Experts of a small language model.
Size: 12 layers, width 448, vocabulary 8192.
Training: a variant of SOAP for the experts, 447M tokens, 3407 steps.
Below are experts of layer 3 (counted from 0) of a mixture-of-experts language model. Rows are named router (the router's row for the expert) and show model dimensions 336-447. Each number is 500 + 50 x the weight over its row's rms, rounded and kept within 0 to 999. Numbers have three digits each.
After each expert's rows: "mostly gets" lists some tokens that are sent to it at least half of the time. This comes from a sample of Wikipedia text that the model never trained on.

# expert 17
router:517543462511585559556493523467487463611500477520473560548484556541553480536556386513554553517455519503495544434536432528555583619487575518453587505484466546490514544510411451551415526437497523506452446476565482524554515460532495489527505508561471481419506485434597396594443432467552444532502510620433577465482465469535497554488515449490
mostly gets: " made", " him", " played", " known", " became", " used"

# expert 23
router:550551428499501512460407499566515499485553549523519545522471513495531511484553496524604513468484506395491454494559433590531521474430603535456517457485461616532472574477396465506488537494491478497478450557486491485527542457442517488503520471524495475464504508521517497616462381469602383487454521555500580472572517476550502569563520477573
mostly gets: " film", " city", " Party", "ation", " station", " player"

# expert 8
router:612551454441533549505428573515430526559545544618564544529560505512497453548525462546499491459453464425396394533561540535453449484471561536447479414532516484515513593439517516577470597551537487494396383514496494537542557410479404485582518483529503541440519532496540473600533428556495485492480544507429600476593530501598484575482585384510
mostly gets: " game", " North", " film", " second", " First", " High"

# expert 24
router:553428425502550498523514485543589522499532535540606511525467548505489486556544509605511474543423499467414433518602507500533478514475525525456522463523463553588458493482433565485481501513566466436456396474558561550529550437512470418538470451515513425470528453439590488523466448515604461477497488518557517573602431503488545503530571425485
mostly gets: "The", " The", " Sal", " Ne", " former", " Bal"

# expert 16
router:560573463455504528498444565478426458534501573554622595554512537542572521562490493553540475490506547455473508508626538504580495469477558507517500472475455531551507492503464564525543499509464374519502522463503476497519539448473509519545485448525457482448526493397508474554516448428488456474570411543457526440553486420432492537506539477512
mostly gets: " War", " g", " 2014", " 2018", " 2015", " 2012"

# expert 11
router:545456516511565497554530505533499543582502579532499520532419444553552429493486476484577538472451597456414504517505505488566531490479497490419552490564440522581535619466449560442511563480515489526490487426589580489499573485533500509596470477509416536415499482489528502556477497447468510491496526625466489458503498473456496536516539471561
mostly gets: " University", " football", " Racing", " MF", " Cup", " team"

# expert 4
router:537597416449534451475371490524523503586494517577553490478558412536528531561437404535605511483500553465408407522584556520472539573516552555500555489506430573522519530466460560535394524446490505533470506453607560530564596489523493558516521477537424456337435498494552498601532422546468463484553554521433493554566460466566615524512531511519
mostly gets: "\n\n", " \"", " =", "(", " '", "="

# expert 15
router:589470440466503548456415477490485566582501517498489563557498535510553520601607445613550484491450463476475463546548554508445488551465542507523462510544436556546458522462528522545493534492495462509550404509490499567552574420482436494578511551507430489542509586491588441526508507497513533430542543564473476447548459494536570553552543453563
mostly gets: " in", " In", "In", " at", " On", " during"

# expert 5
router:553558450464529517441481530442524479478464512609586540532496541563560557517492479580633499565432535487457442450587465502473521537492523546439493368537501568540505532444434511514445504437444504428401494559527462521543503417461453497481525544508493463501500549391532486620461433537548518431558405538532528481612490445508548548498618480526
mostly gets: " ", " p", " S", " X", " s", " M"

# expert 14
router:558566438437567495494458525558528492529504521505572545581570535470576443542518459587605505525425525443456494486550443485504511472444543467531479415497497559492544582388388496492546511459514495560436529543512600500523541461495497475579510509560522491434432551489461434509468433512529497512558463504415534538542497466539562563547515470515
mostly gets: " with", " and", " has", " which", " have", " then"

# expert 20
router:526559324512492504571444541477496533493455481550629550559531539541569465572503487553614449568488567468521493391542490538543460468502512562532531461444512467483562528444440455472509629522484541462471478501563490480506536403442442547512555550527511467495555581440566438542395457507487519483518390568449542523517461473435452591522504421516
mostly gets: " (", " 1", " 2", " 3", " 4", " 6"

# expert 10
router:509523502402478567444473544474546516574464516526561516479597523576468490532633521544503567440479486375396475534595518594503528535444555594495564546607484517528422575443517539443486490520513491457415536563539476487586548482437470534503589516518514490561537580423558419514459438471512529467527484529537563511625433545564600564445563461524
mostly gets: "-", " C", " three", " two", " Ad", " re"

# expert 0
router:564503414440586539583463530557511495607465521524528432487495518520571539523564424589498472515437545506413530455561536518530518616512528497422520395523473562487461587477476604540543472506504481467482547451469509567473576405445522512552483476528495471388548564422479433586414409443529437368540452615403547525504445466495494511524553412526
mostly gets: " U", " No", " M", " K", " S", " N"

# expert 30
router:581551435498508546535513468564503496524396488513633558606478544587562461523552485535522547539448495494469506478522557524519499498504549537429532552494503507505548502505524541473497569482592485504468509497549514496503504472474405466488557425598399463458515496454481379596384458543463438474559434511546573434502525435506519541534542379517
mostly gets: " 18", " 6", "6", "4", " 3", " 4"

# expert 22
router:510480412533536523486491530447533444631474472487544521653454460460567491481560380579547515586460553462387536557546508563525494541446493539402477519494427590523419471494470521542452601562508547454408438464576564584548528466537535508474499541494489516430505555468496456486447460581476461433531534499508507504527426513447618564496544458496
mostly gets: " the", " a", " his", " The", " an", " A"

# expert 29
router:621593460431583523517403562464468559530468519502567546517549544507498455539441398527528558452498441446483469439566443573505481521468575548486509429536446579543568471466427496486527571494517544522417444509566581517586555422448494507524510497535471438425459541512536396535471452476483515492629524502463585483561478486519490527503509494555
mostly gets: " and", " or", " but", " &", " then", " This"

# expert 1
router:509574445507488494419442542587502481537489477490548625582502472605503477535479526578541498544528545480469521443507467597437457447526542545426525418533475567602460558474442459516443544510481458504504548418541540492595573444536445474530531504579466542418456503398531494613482420492520451536605459512456543533510381475419466558508511510517
mostly gets: " USA", " France", " said", " Mac", " British", " However"

# expert 2
router:540571483524497512477462489515558469579489482484523490581528491514566511580587447549520542512490532468444523483535515550461507479506510520535471466547393579492444508509518522420433552540498531507447497435551585626571561453452434538498468459534469460428446579431600445469502445525479474447529449492502529439577470446481514569465582492497
mostly gets: " the", " The", ";", "The", " |", ")"

# expert 18
router:583462444481625504538495505448576547510530468531493517550530451570585421530530446515623447440469499423498463456607488590498514494488547508476558501509455516552518592482447543528428538473526473494450525529469449512518637497573494520490546541523494460495511567377501416526438460391436535389521414587440587481551529538526491516478553489476
mostly gets: " New", " States", " US", " res", " cons", " Col"

# expert 25
router:560514476487525434476467588544528444514515483550509532468476562523528520534531451502589536454551447396423473391568436566532521480477577535466497480499470544529543499422423529439471529506576495463500542511517526493531539478460493468575511513510487509450458534489563466682491497549595409514508472527412516467650475438464489506559526478520
mostly gets: " University", "ations", "ions", "ments", "ties", "ics"

# expert 26
router:537510476481627476422472501549565499579445485479506445514501527492574530515533431624555535586408524452487482434550512517541518467481560524439490509531371576586523517412460585429421517526584480469429488506513526520514599465532454437476531499490475465444451565449549413621473520506570474465533475496444549474569471454443515554523541418535
mostly gets: " t", " Ja", " Gu", " Le", " La", " Sa"

# expert 6
router:590498433495521543527461463552534466541479532496623478517454495577532533501485485585522436589510523445512440513569494529567538572521476545490549482497434537554568510461472450529520486494421485524470497509530482650507568495522493459543523472610416397478488468490598478631395426529588485523487492486489547517560534480495625549560555473494
mostly gets: "  ", "\n", " Pro", " Fa", " Nominated", " Ret"

# expert 13
router:526601472449499569444480405510466526518520498484576569524465499462518432510475472578545533562482475430480514427556520490462530449522493527480482460504470554544556558519506498417486569551519536439527399482546519429593527425546451503462460408548478505402510525545561395524473379408559490424542435421540529446579523428518490541510565498565
mostly gets: " his", " their", " her", "19", " family", " His"

# expert 12
router:555531441463551533485476494429551476584515531520480453527518548630542535551541434631616482574546535431520486450540474503557486480563511584524480467500476522540494530465507431560507521517539441436529485543490485486607530449531468510530511513505505542540492529520500421518458490492526599415531452590534540472512553403474543487507504498561
mostly gets: " In", " May", " August", " February", " April", " October"

# expert 31
router:555499424417530568536484555469507476580489425548527539544525517529580442557497454519510577592489484502407534378571562548556528521482578534487471456532431603564465492420458496407495564468564483473482508483527554523540618393500519468480480539538530488455494519429492485594463454467515473475585494518413548472576473400520557559493571477513
mostly gets: ")", "]", "\"", " Jones", "}", " Andrew"

# expert 7
router:517479419518578547541534569489554467538469554490510604499506492535553450561495396609474594547513452487431467484460478570476519570503601512522484439593465587625457507417498516429452583497493445481505477469531498554559540460492495436514474507609469476504514528405502422560462507508520457416550519518477550497533515402460472542529613402479
mostly gets: "ka", " Ra", "ō", " Ka", " La", "ko"

# expert 19
router:507431454524553505487485526485509482639463492506564475528567450575523565457521514565501470480514462534484536426469548593501478569503510500494452436569445534504520546444432502530482559463459501498488462487488468519605485404529489574538504455565515504438464464471534440602375359488506449418519490535490587601513491469505584512444566514590
mostly gets: " St", " h", " W", " t", " cl", " Z"

# expert 27
router:522620488436542595501484496574490492521518501522520542608537565574500462568604426509568482470392478452464484443541422526524492521438534552421537534510483540481499525462494509565410566363607484498442488530564451505512510488534474475569502423598515490469421587474546443503509431544526445443522458513515543562511498456521556561505502419493
mostly gets: " as", " all", " about", " including", " such", " most"

# expert 21
router:552534511406572501492484523516575495480512503509511548578468522499515459476494461517564495542435547479412477428526487573521522514491471455490442490527428593533576525429456474424469547447499495438502493550600550479548536435514451471543581489604505464491475469420481447557423438529504515443601515474406538433524537477562477553524547447480
mostly gets: " John", " Ed", " David", " Paul", " San", " King"

# expert 3
router:536494447485458499523493467598458471581453550459514480428553545489521529556487478606526449470538473425399408477574549573418483625471603516480492431576479559538544487518455515475393544555506480437481533413482559588609540444442418568470517407616467501411574539483509438633395472431544505464493483507459552521510464463508508574507588440542
mostly gets: "^", "_", "\\", " ass", " pre", " Win"

# expert 9
router:567495495536543511532450594488519541514513445560525476521459554512552478529453447503523492623414544464379459424489443480510396555466523523450491402476437474581531448417432495509443525458529464470525498576508487541554564482472444479520560421509490507476465466451490529610459406576475523426547562498497494573625470484570523501554549454533
mostly gets: " was", " is", " that", " be", " were", " it"

# expert 28
router:543597431427598540506480533539560515614530513518536532517530566554485404465497404533496582482514470423474448495534519597518528479539491552461512448538484515581449502485500414488473520483569487470500428552562545581617533422565465511481483534519475484514452511468531476532500433516512514466592495547524540453593398451444606657537507527570
mostly gets: " American", " London", " German", " British", " local", " former"